Experts of a small language model: vocabulary 16384, 352 GeGLU neurons an expert.
Below are experts of layer 5 (counted from 0) of a mixture-of-experts language model. Rows are named router (the router's row for the expert), gate (a neuron's input weights, with its number), up (a neuron's input weights, with its number), down (a neuron's output weights, with its number) and show model dimensions 0-127. Each number is 128 + 24 x the weight over its row's rms, rounded and kept within 0 to 255.
Before each expert's rows: "gets" lists some tokens that make up at least twice as much of what it gets as of all text. This comes from a sample of Wikipedia text that the model never trained on. Tokens count by the router's weight.

# expert 11
gets: " in", " of", " on", " at", " In", " for"
router [149 157 143  90 184 100 129 119 144 105 125 142 161 111  93 143  97 123 120  96 139 136 148 150 133 139 150 107 154 110 168 133 148 132 137 121 135 142 115 121 176 114  67 118 138 126 176 109 144 115 153 122 142 147 128 179 152 115 107 113 117 152 116 156 141 131 225 105 124  97  95 155 118 135 129 146 131 117 144 187 148 142 109 135 119 146 153 169 145 148 103 128 133 137 125 133 107  90 147 122 122 132 145 152  74 139 142  85 158 124 120 108 129 183  98 154 161 139 142 186 123 211  95 129 110 136 132 127]
gate2 [121 141 110 128 171 141 138 118 102 123 148 102 134 128 117  76 170 117  92 128 100 161 139 144 146 134 141 145 140 146 121  94 131 152 151 107 107 150 106 128 136 110 149 118  97 146 143  78 120 123 132 140 155 125 192  99 124 122 141 141 134 112 117 128 206 124 132 128 123 169 117 124 136 127 138 111 111 108 146 135 142 162 103 153 119 117 116 132 133  99 118 121 144 106 125 141 112  89 141 146  97 145 147 144 111 128 146 107 151 190 169 156 131 134 159 145 120 124 133 112 161 145 140 117 169 172 186 103]
up2 [ 86 117 107 126 111 140 113  91 133 137 156 160 134 121 135 150 146 132 121 121 125 121 109 127 119 161 139 104 196 131 123 146 136 169 129 109 128 142 168 153  94 129 137 170 192 161 132 142  72 134 167 114 149 102 119 131 121 126 125 100 137 143 134 151 127 123 135 145 160 110 140 133 132 162 123 147 142 142 127 134  90 141 123 155 141 140  95  86 160 140 142 127  75 123 124 130 138 137 134 109  90 123 118 118 149 166 151 128 145 146 148 120 162 168 152 128  97 103 131 129 119 109 118 128 132 122  95  89]
down2 [101  87 103 113 101 117 127  80 116 110 107 147 125  95 117 111 164 111  89 142 165 106  96 165 174 132 152  91 159 132 166 155 103 105 128 107  61 120 186 130 134 120 126 150 132  93 101 122 126 139 126 162 178 131  99 169 160 119 119 159 108 135 134  65 118  79  99  75 137 110 132 121 139 110 114 120 117 126 141 128 130 162 117 126 106 150 115 134 133 149 138  92 127 139 146 150 200 117 105 145 106 150 172 143 164 124 145 149 155 134 144 113 109 120 116 116 106  83 129 143 111  93 160 110 104 133 104 112]
gate3 [128 116 103 179  86  78 101 141 145 101 116 114 137 140 149  84 167 155 132 116 159 170 139 119 169 138  96 105 107  88 120 126 134  90  96 122  76 120 149 133  87 101  93 125  91 108 184 111 155  97 167  96 114 106 126 129 115 113 102  95  98 146 108 153 140 116 109  97 149 108 156 151 111 135 149  99 138 151 143 134 166  76 129 140  97 111 143 123  97  93  96 149 130  87 164 131 129 123 116 110 102 116 123 136 117 128 127 145 122 147 129  97 148 131 155  66 126 131 116 109 190 179  96 143 141 142  95 104]
up3 [135  78 141  99 113 127  86 157 125  76 153 100  66 115 105 165 105  89 124 137 146 147 136 132 116 158 131 120 156 108 122 114 149 100 171 124 139 135 172 134 115 126  86 133 117 142 136 136  97 138 151 107 116 114 120 138 148 149  94 132 113 150 152 170 108  88 135 113 135 104 115 118  88 109 141 139 167  91 115 124 169 119 135 113  98 131 150 135 143 125 134 157 174 138 187 163 116 115 142 121 170 113 153 113 130 134 118 127 128 134 135 145 118 133  80 103 192 113 118 131  85 100 135 158 116 148 100 116]
down3 [127 155 173 153 128 130 136 104  86 134 127 129  93 148 131  97  85 145 104 132 105 105 140 119 118 105 145  97 131 161 126 132  81 136 149  82 149 138 120 143 122 143 141  93 124 120  92 132  64 113 107 162 134 148 126 156 110 129 113  80 143 127 143 141  79 126 142 164 136 120 166 118 114 134 158 129 147 125 109 147 163 127 130 103  81 108 118  94 168 154 118 100 101 136 162 120 145 141 108 115 147 102 168 141 133  94 153 105 159 144 146  96 143 165 127 123 146 154 107  93 146 105 146 131 147 115 150 123]
gate4 [175 107  80 124 165 108 150 140 104 146 141 120 110 149 126  78 132 133 131 152 115 195 123 113 123 159 103 119 107 158 131 154 137 152 129 132 178 127 111 173 148 151 124  88 134 110 131 172 128 150 144 126  98 133 140 119 120 122 157 128  95 151 101 122 184 117 136 135 178 144 128  99 116 143 130 107 172 177 104 132 107 124 134 126 118 112 167 128  72 120 155  92  99 153 114 115  96 150 123 122 118 106 104 107 142 132 129 139 135 154 117  92  80 130 156 146 131 119 142 115 129 119 152 151 129 139  99 104]
up4 [ 68 149 154 175 136 130 125 128 121 142  92 145 122  83 137 162  99 175 100 146  95 114  92 131  96 132 141 123 155 125 129 142  77  86 105 130 120 134 172 108 109 123 138 100 121 170  84 111  85 117 136 107 162 137 119 151 157 155 146 139 144  90 135 153  43 116 141  99  86  98 132 137  72 117  90 136 122 135 143 147 158 118 126 144 119 135 101  98 146 120 106 119 102 124 163  99 126 122 115 108 168 169 144 148 118 146 143 120 123 145  78 119 144 122 148 164 154 105  97 158 112 133 117 136 173 156  89 107]
down4 [118 107 127 148 109 129 117 126 143 137 103 158 111 169 135 124 122 134 160 142 116 118 119 152 117 129 112 157 100 135 105 171 118  86 147 151 129 133 168 101 142 149 130 119 108 109 142 106 160 195 121 102 110  71 106  81 122 130 118 118 119 117  87 148 155 138 158 118 155  95 137 126 113 148  98 152 127 131 127 130 118 161 158 162 141 159  96 129 157 144 149 104  98 108 136 109 137 165 137 122 100 111 111  93 103 123 156 125 136 119 122 111 141  93 120 113 109 106 114 111 115 159 147 147 132 103 148 117]
gate5 [121 157 136 116 146 108 135 130  92 152 182 130 104 121 126 114 141 153 145 152 107 110 109  71 111 134 148 118 150  89 134 147 168  72  79 138 128 147 135 147 138 110 133  92 113 164 130 109 114 124 142 132 134 152 151 132 149  95 119 135 115 152 178 142 141  86 128 101 110 114 151 142 119 146 129 135 126 109 134 149 140 162 112 146 164 116 148 146 126 163 177 133 120 133 152 121 130 103 154  81 118 124 112 130 115 140 163  91 118 138 108 141 150 172 113  95  98  96 124 154 111 121 106 119 149 134 121 156]
up5 [145 129 103 121 132 126 134 140 145 141  96 160 122 113 116 121 122 145 144 132 144 150 136  97 148 117 106 112 124 120 140 153 112 123 130 125  98 119 113  73  92  60  94 140 116 107  85 146  97 129  98 143 135 112 100 108 115 143 152 150 120 132 105 152  89 138 134 125 123 150 136 163 133 132 157 122 163 129 116 108  76  97 124 119 121  96 136 126  74  96 128 145 123 114 146 133 147 150 112 148 121 114 167 147 109 164  88 153 142 108  88 144 115  95 145 142 132 147  84  92 133 146 119 129  77 107 155 131]
down5 [167  97 106 150  93 121  96 135 124 100 105 159 137 125 148 140 114 152 145 131 122 124 133 103 161  94 134 147 122 154  99 126 139 142 147 147  94 121 125 138 108 138 107 151 124 131 129 111 109 154 133 158 132 173  78 129 139 117 149  84 169 148 167  89 123 130 130 157 163 136 160 111 173  97 131 146 133 130 108 124 124 125  79 129 144 104 138 156 133 175 183 130 126 156 172 101  96 120  98 173 173 125 137 142 124 102 141 102 128 146  96 118 121  87 102 173 138 171 139 105 128 130 142 163 130 131 143 111]
gate6 [157 113  97  96 129 157 153 116 162 113 100 117 154  97  95 131 163 112 148 160 134 151  97 181 117 141 146 159  86 117 138 123 110 103  87  82  94 116 124 145 119 156  91 104 132 177 159 127 124 130 100 150 137 158 150  98 128 120 151 188 100 118 156 126 121 118 104 177 136 144 156 117 117 100 139 136 129 155 163 173 184 115 148 100 120  87 136 146 160 136 103 153  95 148 131 132 129 158 137 133 147 110 139 124 108 100 123 127 102 131 117  80 129 116 108 146 110 141 110 145 123 127 104 127 127 159 107 129]
up6 [111 124 115 136  99 100 147 154 121 151 110 115 130 198 168 125 126  99 111 159 132  96 112  77  93 108 116  59 196  74 157 157 135 151  96 127 122 138 140 110 155  69 131 142 127 105 113 170 107 138 102 143 124 102 136 117 137 117 125 164 152 127 154 104  94 115 126 146 156 131 128 126 126 119 132 120  89 139 154 113 130  98 131 136 193 166 142 126 117  91 119  53 142 153 135 109 176  98 115 134 113 113  78 138 129 119 128 103 114 140 113 132 114  94 131 131 148 144 141 149 165 120 123 139 136 107 154 142]
down6 [127 118 126 124 100 138 140 126 113 131 155 125 141 139 155 150 115 115  99 153 132 136 134 141 132 112  91 104 119 137 113 136 133 129  91 125 136 151 111 104 112 125 163 106 111 123 157 161 113 145 107  71 129  80  82 144 134 133 133 127 177 168 104 112 170 114 134 105 113 132 114 184 174 129 139 132 116 161 141 139 125 115  85 110 117 166 170 132 123 139 145 121 108 118 128 105 115 158 118 144 108 122 159 119 116 142 181 179 147 108 132 140 191 125  93 139 131 127 165 108 139 124 147 125 125 178  93 166]
gate7 [132 157  84 145 149 126 124 103 112 144 145 106  95  92 103 167 137  96 126 163 108 177 143 147 117 126 136  91 166 112 160 139 107 130 106 119  97 140 152 108 141 126 124  61 127 133 137 133 140 114 159 145 146 153  84 134 132 139 115 151 152 207  97 138  56 109 130 105 128 143 156 153 123 179 144 151 150 134 121 124  90 139 160  99 127 168 122 136 117 147  97 106 133 104 157 126 155 161 123  79 124 117 167 116 149 137 134 134 161 150 119 146 132 160 102 118 119 128 158 102 135 144 195 116 156 133 116 132]
up7 [113 127 111 162 143  90 138 143 143 123 134 115 123 114 107 159 119 113 157 170 149 128 142 143  88 130 130 118 142 121 113 158 156 121  87 125 132  95 153 121 153 205  91  83 106 140 146 143 134 171 161 152 152 150 125 168 133 106 139  97 135 174 131 113  98 121 167 132 143 158 123 139 140 146  87 127 149 106 134 123 146 169 142  89 149 207 183 158 128 163 129  94 176 137 152 119 124  92  91 116 146 127 117 127 127 107 153 120 145 161 124 135 151 154 137 117 147 143 123 112 157 124 132 115 113 132 132 170]
down7 [107  98 111  92 111 142 134 112  86 136 152  93 108 155 148 157 129 153 140 126 107 115 138 114 166 139 133 116 101 147 174 124  87 164 141 146 139 157 155 102 132  89 107  99  88 141 132  94 134 124 129  96 142 105 147 141 146 148 131 124  83 118 130 161 147 166 102 128  76 122 135 144 136  98 174  93 123 126 114 134 113 139 113 128 141  99 112 144 118 120 122 121 145 143 119 117 133 111 123  90 144 146 140 125 118 126  98 161 152 148 113 167 130 131 146 119 114 124  82  98  81 118 151 108 157  94 146 123]
gate8 [133 167 108 123 136 145 136 102 155 144 144 110 131 161 148 153 115 141 124 122 115 125  83 120 132 131 136 129 141 124 178 122 159 124 159 131 159 116 129 141 113 163 131 150  97 117 171  91  83  93 116 184 141 146 160 139 133 135 137 108 141 126 126 132 146 115 103 141 123 144 127 150 124 188 131 166 176 106 106 157 150  97 148 114 127 144 129 120  93 118 110 151  93 173 149 150 120 147 156 139 124 118 123 153 115 115 129 125  95 145 100 139 112 140 107 109 142 132 167 121 134 175 112 136 109 154 111 129]
up8 [113 132 124 159  90  90 118 194 122 121 131 133 131 148 154  94  98 102 124 113 153  56 158 145 116  95 133 100 151 126  94 139 106  91 140 154 114 151 128 147 110 128 143 128 198 150 148 144 122 187 120  83 134 142 135 141 139 106 142 108 131 163 149  86 113 144 112 122 155 111 135 107 126 138 144 158 128 131 132  91  94 149 138 115 100  78 154  71 118 128 153 116 158 107 146 152 135 109  97  97 121 100 143 125 112 144 109 125 132  89 162 100 109 106 143 125 111 117 116 109 147 100 120 162 123 117 167 131]
down8 [106  98  85 109 138 100 141 123 148 142 116 135 104 114  96 134 106 104 165 110 129 144 136  79  86 125 115  88 124 112  96 160 132 179  82 157 152 110  91 135 141 113  90 178 132  89 122 146 129  82 106 127 139 108 133 136 141 116 140 125 104 111 132 127 126  81  63  99 169 135 131 112 152 136 155 169  95 156 108 126 116 129 154 108 120 143 123 139 131 147  97 155 116 132 102  95 162 136  99 151  85 127 102 115 123 152 109 110 160 127 134 184 121 160 136 153 127 152 159 128 129 149 114 140 136 135 107 101]
gate9 [ 95 120 102 145 147 121 128 138  66 127 126 120  74 114 141 115 132 144 159 119  84 133 122 128 136 132 102 117 143 113 120 153 114 151  86 122 133 162 124 118 148  88 116 125 134 112 125 138 143 132 156 153 146 137 110 149 163  79  95  85 129 149 113  93 134 139 104 152 128 135 163 154 134 112 106 116 138 109 113 164 123 143 115 143 125 118 100  79 117 166 109 156 136 115 165 137 153 132 115 209 123 133 162 104  46 102 133 171 160 119 128 120  70 160 109 168 145 144 113 128 167 169 141 177 148 139 154 122]
up9 [151 111 140 111 164 144 111 121 128  78 148 135 155 131 110 129 131 120 124 132 143 156 108 112 183 138 152 115  90 147 172 117 142 137 153 100 125 147 121 198 133 162 181 124 128 153  89 135 136 142 101 133 131  72 145 121 120 170 146 137 104 150 124 144  91  87 154 146 129 146 144 110  83  88 118 107 131 138 164  92 167 117 197 139 116 129 163 150  95 110 162 108  98 115 149 133  73 167 131 118 131  93 102 173 146 144 110 124  73 158 102 133 142  88 130 124 132 140 163 155 146 136  89 127 121 105 139 130]
down9 [141 147 154 136 133 144 129 115 149 132 163 106  97 170 131 111  97 133 124 112  95 127 168 133 111 162 142 122 154 130 183 129 159 139 152 146 107 121 160 149 140 103 175 154 144 123 129 128 123 121 140 113 153 106 110 155 100 138 128 172 134 125  69 112  88 131 122 146 110 129 185 146 138 109  87 110  53 150  92 161 151 121  84 153  78 109 140 117 109 112 195  92 149 127 141 110 142 124 109 142  91 129 123 152 114 103 105 106 120  71 100 143 157 161 111 129 155 146 125 133 114 109 115 140 111 150 125 135]
gate10 [151 107 140 163 127  85 141 140 128 112 160 144  94 148 142 141 112 169 116 118 138 148 122 136 118 162 151 148  71 144  74  94 138 164 163 104 141 118 133 139 105  98 129 102 166 125 164 126 110 144 146 181 118  91  89 164 107 138 136 132 128 102 133  78 163 105 107 129 170 130 143 126 105 143 123 119 117 134  89 138 120 133 150 141 132 137 140  97 181 151 144 145 126 153 152 173 110 108 104 132  95 121 159 126 110  92 118 138 153 122 134 166 120 167 116 119 198 133 133 118 132 155 117 133 131 131 116  98]
up10 [144 102 111 135 119 100 147 144 158 110 151 129  53 112 154 110 113 127 143 140 123 164 105 125 135 150 116 138  79 130 111 102  96 166 125  86 149 109 127 126 132  94 136 110 133 124 126 164 158 147 158 131 112 103 130 133 157 130 184 147 117 135 156  91 119 109 122 126 140 118 191 133 115 140 100 123  97 134 123  98 137  95 129 100 148 173 138  93 160 143 128 123 165 152 118 110 129 115  86 102 110 155 168 112  76 131 118 131 131 126 108 138 159 103 106 155 143 168 141 164 134 152 126 116 140 151 121  70]
down10 [142 117 171 165 155 105  99 135 114 140 129 127 147  88 112  95 158 162 136 115 144 125 161 132 141 160 180 121  94 107 137  80 117 168 127 154 142 164  91 132  93 107 130 131 150 105 102 119 130  73 112 114 113 145 133 171 121 109 124 170 118 150 119 134 125 130 133 105 104 138 135  93 116  87 115 128 119  88 142  94 139 113 135 116 154 153 136 135  85 135 117 156 139 124 118  95 194 120 128 137 125 165 136 119 126 136 166  99 136 131 156 124 146 112 170 136 110  86 139 133 119 135 156 140 162 138 121 134]
gate11 [164 144 118 112 142 107 122 109 140 132 128 152 136 126 144 105 105 121 103 101 113 155 124 120 147 122 143 100 128 127 146 100 100  53 117 130 146 146 125 121 131 104 185 122 151 138 110 153 131 145 134 133 123 136 166 164 148 122 134 119 172 109 122 131 129 118 167 116 116 152 145 126 137 142 125 151 122  89 115 108 153  70 166 147  99 107 101 137 115 132 127 111 142 126 131 143 110 133 137 113 113 114 137  86  99  92 169 144 113 134 146 124  57 107  88 167 180 185 143 110 175 150 153 153 120 159 134 134]
up11 [106 107 157 112 141 130 152 139 158 120 138 111  95 101 155 137 126 123 170 131 157  96 143 149 103 113 102 162  87 125 119 170 158 149 123 207 145  81 119 171 137 149  92 132 110 142 153 124  83 138 142 164 147 140 113 111 168 101 164 120 156 109 142 135 132 103 127 135 152 106 128 147 162 112 121 125 115 110 106 117 154  94 146 118 137 147 104 107 121 116 111  94 132 111 118 137 110  88 120  68 106 156 120 145 176 192 107 172 162 156 123 150 120 137 114 105  94 119 130 111  93  69  94 127 148 163 104 126]
down11 [ 49 109 145 116 116 150 139  90 106 148 122 150 118 119 136 148 160 119 141 128  95 141 152  88 151 139 146 116 104  82  81  87 130 144 114  86 138 122 113 122 111 129 138 127 153 173 122 171 109 108 173 173  86  95 136 165 118 107 142 126 127 140 151 119 108 153 127 108 106 101  77 147 108 110 152 117 134 107 144 110 146 118 136 113 172 152 105 125 150 143  90 162 125 133 165  87 138 138 138 119  92 148 150 102 124 108 121 169 138 106 129  91 134 124 153 129  94 116 116  88 144 139 133 158 113 145 111  56]
gate12 [133 141 135 163 130 102 114 151 130 135 135 162 160 140 142 195 140 145 112 118 150 136 140 112 129  83 151 117  80 146 152 127 167 127 130 123 156 135 117 133 162 125 114 111 173 111 125 138 126 172 165 151 181 148 132 130 176 126 142 140 160 176  88 127 107 136 148  95 164 106 136 117 110 102 164 159 137 112 163 128 145 109  78 136  98 106  90  92 124 118 107 147  71 117 117 127 114 119 111 108 108 110 157 124 116 121 144 115 137  65 141 120 140 136 166 119 159 115 128 122  87 149 125 157  87  99 131 108]
up12 [132 160  76 137 127 167 135 172 138 107 144 163  96 136 201 136  91 143  88 118 140 163 108 107 121  85 137 129 102 120 145 130 155 111 152 162 110 131 162 169 134 144 161  91 143 138 114 143 136 119  89  96 149  67 105 133  89  85 112  96 131 140 122  84  98 163 146 121 126 146 145 138 130 106 127  89 122 149 123 129 109 145 161 111 142 163  91 132  98 145 156 148 134 131 175 105 145  92 156  73 141 100 100 116  80 116 123 147 105 128 145 136 142 125 102 119 114 125 132 121 154 130 100 143 115 115  84 115]
down12 [168 105 108 121 176 134 141 101 137 127 151  91 133 174 120 139 161 111 116 160 113 149  89 141 130 143 107 129 128 131 106 167 128  64 125 108 124  91 157 119 116 117 129 166 128 134 137 116 105 101 131 145 140 108  71 118 164 103 140 146 111 159 134 135  99 133 101 133 117  89 115 150 168 114  94 113 131 110 148 110  73 149 109 140 153 149 125 122 158  89 195 137 147 157 113 152  98 149 133 170 152 129 130 115 102 152 167 137 146 144 116 103 132 153 111  95 164 122 145 126 128 117 137 136 144 134 102 131]
gate13 [158 148 119 145 129 148 144 116 161 109 145 155 162 117 114  88 130 146 113 135 139  94 110 112 141 165  92 128 135 203 131 115 125  84 109 105 128 117 119 154 116 116 121 112  96 102 170  71 159 107 169 104 131 119 140 121 143 103  90 105 108 140 109 130 116 106 152 143 131 130 127 114 121 115 143 164 118 124 140 123 164 117 139 129 133 114 125 140 109 154 114 179 130 122 136 109 151 179 153 133 125 103 165 107  84 153  84 126 112  88 144 102 140 115 135 136 140 143 155 134 133 139 143 134 129 112 144 169]
up13 [139 132 130 133 118 131 116 130 157 118 184  99 157 132  73  91 129  95 151 130 110  87 115  96  95 154 135 136 146 194 110 132 131  98 139 102  96 136 111 132  91 120 103 142 147  96 142 124 139 146 167 148 149 127 144 191 117 117 117 117 122 165 136 166 129  96 158 105 145 119 141 137 116 123 118 173 143 147 156 132 159  91 110 115 116 127 145 140 103 122 128 150 105 131 134 122 117 177 120 129  99 150 131 127  99 170  91 125 143 117 140  93 137 102 111 160 159 149 159 142 117 144 100 137 141  97 182 180]
down13 [153 176 148 128 132 151 108  98 124 156  77 138  98 153 115 129 125 123 124 121  66 111  95 101 135 118  95  92 120 166  99 163 131  93 138 157 124 109 111 178 126 156 132 100 141 148  91 150 139  82  98 127 132 123 128 128 136 108  82 107 122  80 145 146 140 103 102 134 148 117 127  99 130 102  89 153 151 138 162 185 123  96 120 113 125 140 136 121 153 112  78 149 133  60 136 130 162 129 106 119 145 139 117 137 103 133 135 107 120 143 115 145 140 140 110 104 112 126 135 126 150 135 121 136 122 164  83 139]
gate14 [139 118 140 142 133 103 169  78 116 114 153 131 177 142 103  71 105 126 112 126 145 147 101 130 161 163 166 128 140 107 167  95 107  78 156  76 132 165  97 113 115 131 112 117 138 124 144  89 139 113 121 133  87 126 113 133 157 119 137 137 105 183 116  93 160 114 108 136 112 128 156 126 102 182 105 144 139  98 137 133 202 140  63 102 141 131 171 130 118 139  96 159  96 176 148 137 144  57 174  82 123 111 139 143 136 111 147 117 142 145  82 107 123 163 145 124 153 136  92 101 125 156 155 155 155 114 144 127]
up14 [107 161 165 135 148 160 122 159 139 105 163  93 126 144 117 149 104 147  91 124 106 140 170 169  98  88 128 131 132 128 167 115 127 109 128 107 121 123 118 125  82 130 105 116 144 162 124  77  94 170 101 142 139  98 122 148 143 125 126 124 118 128 154 129 131 109 107 110 129 132 160 130 133 131  87 129 120 138 108 104 135 131 113 141 139 154  99 141 140 170 188 166 105 143 119 163 141  99  94  80 138 101 184 121 138 119 126 144 154 100 128 127 148 146 140 112 102  97 131 119 143 131 121 127 131  94 132  97]
down14 [135 147 157 148 127 144 103 121 108 140 124 118 153 129 145 137 124 170  96  70  68 108 163 131 129 128 129 107 160 134 132 111 120 125 109 129 112 143 114 172 175 101 135 154 116  70 109 110 116 179 123 138 174 115 131 113 118 121 134 159 159  98 134 146 128 143 103 132 117  65 140 107 122 148  77 118  98 129  95  99 157 152 103 123 112 133 140 113 116  88 135 144 143 138 137 152 118 137  64  89 132 115 152  91 127 153 123  96  83 143 139 162 107  90 119 157 111 170 135 177  98 125 130 140 119 150 100 138]
gate15 [112  95 133 149 154  95 132 117 126 161 144 116 188 144 114 130 121 139  95 160 115  96 127 109 135 171 132 141 125 124  98 134 111 133  87 128 116 114 157 152 100 107 102 166 159 157 129 116 158 124 137 157 171 146 119 123 116 133 167 164 129 131 120 133 134 143 168 115 125 141 116 114 108 126 115 135 128 169 117 115  90 121 150 110 111 148 141  90 135 103 134 140  83 184 119 118 118 119 126 151 140 139 145 168 104 119 143 109 108 177 167 100 142 112 148 149  95 172 164 159 154 136 111 112 127 146 113 130]
up15 [156 111 152 182 121 134  82 130 119 125  97 103  95 137 152 178 136 123 117 103  91 171 124 136 135  87 145 144 157 152 119 137 133 105 171 179 106 137 153 135 157 119 145 148 119 144 133 143 126 119  93 111 146 130 167 157 134 110 106 139 167 127 133 138 122 152 139 123 122  78 116 141  96 144 145 132 161 140 106 132 146  90 129 151 163 138 106 123 150 115 121 160 135 104 112  76 178 159 115 144 122 139 110 134 147 135 114 115 123 100 157 140  87 113  92  84 121  87  95  84 185 156 154 165 101  76 109 126]
down15 [132 136 128 104 160 124 128 136 122 103 140 183 125 101  66 127 118 115 135 151 109 141  97 137 142 131 129 121 122 143 161 101 142  93 119 126 123  83 130  99 117 140 172 131 102  91  94 114 122 125 189 147 135 141 152 129 118 127 150 140 180 113 123 104 126 119 135 128 113 118 124 132  76 122  95 152 131 132 129 132 115 145 150 104 141 108 125 174 102 139  81 109 161 108 110 105  80 103  95 150 131  97 127 144 159 141  98 105 136 159 139 154 159 153 134 156 122  77 121 106 114 131 135 122 144 115 160 119]
gate16 [ 80 123 128  91  92 111 118 101 161 168  96 119 115 116 145 160 149 135 117  93 124  78 111  91  98  80 111  90 170 127 111 130 139 144 109 117 126 146  64 145 137 101 113 130 129 165  95 101 131 173 105  95 122 149 135 123 134 129  84 138 119 132 134 157 156 135 150 176 141 168 164 102 138  96 135 105 104 131 148 115 181 136 116 107 136 106 123 114 138 120 119 108 132 110 143 104  98 160 130 144 133 105 159 136  83 127 135 132 155 128 113 120 133 133 137  95 149  93 121 123 150 129 144 150 120 124 183 116]
up16 [135  87 147 112 135  96 153 133 120 101 123 144  75 117 138 169 126 141 155  99 131 120 136  95 123 110 111  95 128 150 141 122 158 143 141  89 140 113 128 143 137 125  92 165 132 177 111 134 111 115 186  87 119 107 157 140 123  80 142  67 127  95 126 134 132 125 121 147 118 122 113 123 128 127 110 109 123 167 111 128 134 145  79 157 155 175  96 151 102 161 158 168 165 138  86 133 129 143 198 100  88  85 134 112 108 138 158 147 104 131 139  75  94 122  75 130 148 110 140 133 139 166 107 155 123 118 104  94]
down16 [153 141 127 147 111 112 135  82 116 194  91 142 100 129 147 150 103 141 132 116 124  99 113 122 140 135 166  86  88 122 135 127 190 101 110  94 102  61 103 118  96 172 148  85 144 120 126 115 172 197 116 129 127 143 117 136 177 128 113 170 128  96  83 103 124 120 117 138 130 138 156 145 153 117 149 144 147 155 117  94 127  99 145 147 129 165 127 138 120 143 146 122 140 120 155 122  99 110  94 159 146 143 112 164 134  74 155 116 107 122  94 145 115 148 139 111  91 118 126 126 121  87 121 143 136  64 146 125]
gate17 [125 107 105 134 120 152 110 156 136 155 125 155 122 105 154 100  99 143 135 148 141 148 120 115 136  90 153 106 128 156 191 136 178 118 161 150 104 114 113 164 167 115 158 167 102 140 129 146 113  90 145 119 146 131 145 136 127 108 157 146 156 160 134 126 143 158 160 118 120 123 109  82 156 135 121 122 116 138 137 148 142 115 131 158  92 180 120 145 141 134  95  77 139 109 120 170 118 175 127 120 134 137 105 129 171 127 128  71 175 153 103 135 140 128  97 175 104 144 128 142 142 137 101 194 138 161 124 111]
up17 [150 105  98 148 111 133 123  90 148 121 175 129 129 148 107 122 128 179 149 108 111 115 133 141 133 149 147 125 127 119 183 121 135 171 158 110 148 106 143 135 151 136 174 160 141 121 168 159 125 150 139  92 111  81  58 106 117 117 124 113  88  92 129 163  93 152  91 127 149 128 121  63 116 121 132 138 149 174 140 136 124 133 123 128 153 128 127 117 141 149 120 104  87 107  93 102 137  88 129 123 142 109 118 151 138 144 151 149 126 131 145 132  90 119 141 122 124 105  84 137 201  89 131 166 109 122 125  94]
down17 [104 125 121 148  70 112 133 138 143 114 159 134 105 123 135 130 106 116  78 149 127 164 137 139 119 122 147 128 152 119 119 129 151 169  93 155 143 161 154  97 105 127 114 178 161 139 131 131  67 139 109 140 128 161 143 122 123 139 119 150 140 104 126 141 142 126 138 135 138 123 154 113 103 136 134  87 130 134 150 113 120 124 164  98  93 100  55  88 116 125 141  92 184 133 114 138 128 116 118 126 124 112 128 122 116 104 112  94 109 114 134 161 127  99 135 136 152 144 130 121 126 108 112 160  98 127  82 122]
gate18 [113 139 147  76 109  76 124 122 121 131 109 121 136  99 125 124 122 102  82 119 106 137  83 132  87 151  99 141 106 123 137 134 140  86 116 119 147  97  94 157 139 136 122 108 154 138 120 128 137 109 127 109  99 128 155 125 106 155 126 150  95 150 117 135 132 124 149 130 132  72 137  91 112 154 138 123  83 137 137 130  95 137 160 128 100 114 171  66 149 120 139 162  87 105 142  90 120 151 165 127 158 150 139 127 116  76 160 112 137 145 115 113 114 117 145 152 187 124 144 191 125 128 129 151 121  10 124 114]
up18 [107 108 145 121 147 139 104 157 121 147 142 143 185 144 108 147 165 140 139 135 145 125 171 139 167  96 105 111 157  96 146 145 131 150 145 128 124 115 179 107  96 136 125 133  80  98 123 109 159 134 141 116 102 113  84 136 163  94 123  90  97 104 144 152 114 149 138 131 116 153  90 141 131  72 112 111 136 116 117 126 179 144 102 127 145 113  86 169 114 123 125 151 127 108 127 123 131 103 123  83 115 106 153 171 122 124 129 120 119 139 118 136 143  95 114 126  89 116 113 114 128 135  99 108 180 223 126 118]
down18 [101 117 161  99 101 101 137 109 161 127 116 157 156 211 113 137 146  98 120 143 136 135  84 169 109 149 104 152 154 155  73 117 127 148 114 128 134 161 110 150 151 108 107 126 127 118 152 121 143 142  72 156  73 163 140 110 152 118 140 121 166 116 150 120 103 115 131 149 125 126  85 127 144 120 116 110 124 152 135 127 160 114 146 127 169 169 140 140 170 132 119 121 123 132 108 101 133 156  86 104 149 150 107 142 181 122 103 128 149 151 175 134 138 109 104 143 116 158 102 116  84 120 164  92 126 147 121 129]
gate19 [147 109 139 133 138 126 132 135 148 151 115 107 132 148 111 137 132  94  89 133 100 130  81 149 133  98 123 136 142 167 128 160 201  86 116 178  99 126  89 143 143 120  93 148 113 128 146  81 118  96 100  79 144 121 114 126 141 122  93  98 119 137 102 165 119 100 153 131 122 123 176 112 129 138 105 137 139 115 186 137 135  62 101 179 120 110 154 111 138 135 140 107 154 133 107 127 146  92 144 135 158 100 135 117 139 118 102 112 139 166 144  90 114 156 135 117 157 121 147 152 134 143 129 176 171 107 113  87]
up19 [148 147 124 114 128 127 125 156 116 149 124 103 134 109 132 133 119 145 124 114 150 108 109 135 163 111 133 186  90 165 131 103 107 149 127 127 140 138 137 100 178 123 141 131 138 157 113 192 102  86 128 172 151 123 149 116 118 150 137 125 126 162 143 139 135 142  84 112 156 113  94 181 102 105 140 134 135 133 138 144 138  97  79 130 114  85 145 125 155 103 150 102 101 145 144 127 153 109 147 137 124 119 104 126 121 107 137 147 109 106 134  82 122 112 120 100 152  98 121 102 149 117  71  62  93 112 114 112]
down19 [125 124 123 139 131 106 152 113 140 156 112 122 156 117 104 133 150 152 110  98 138 147 146 112  84 148 108 133 101 120  73 160  96 107 131  90 122 128 114 131 157 123 145 102  93 153 116 178 144 122 123 163 128 127 103 121  93 140 168 138 107 114 145 138 120 122 146 105 138 135 159 150 135 108 100 117 106 161 146 121 148 164 146 148 166 108 108 158 116 116  98 142 124 104 165 148 107 128 123  76 151 108 135 128 100  96 130 138 171 124 167 158  94  89 145 149  87 129 109  81 139 108 104 116 149 158 112 189]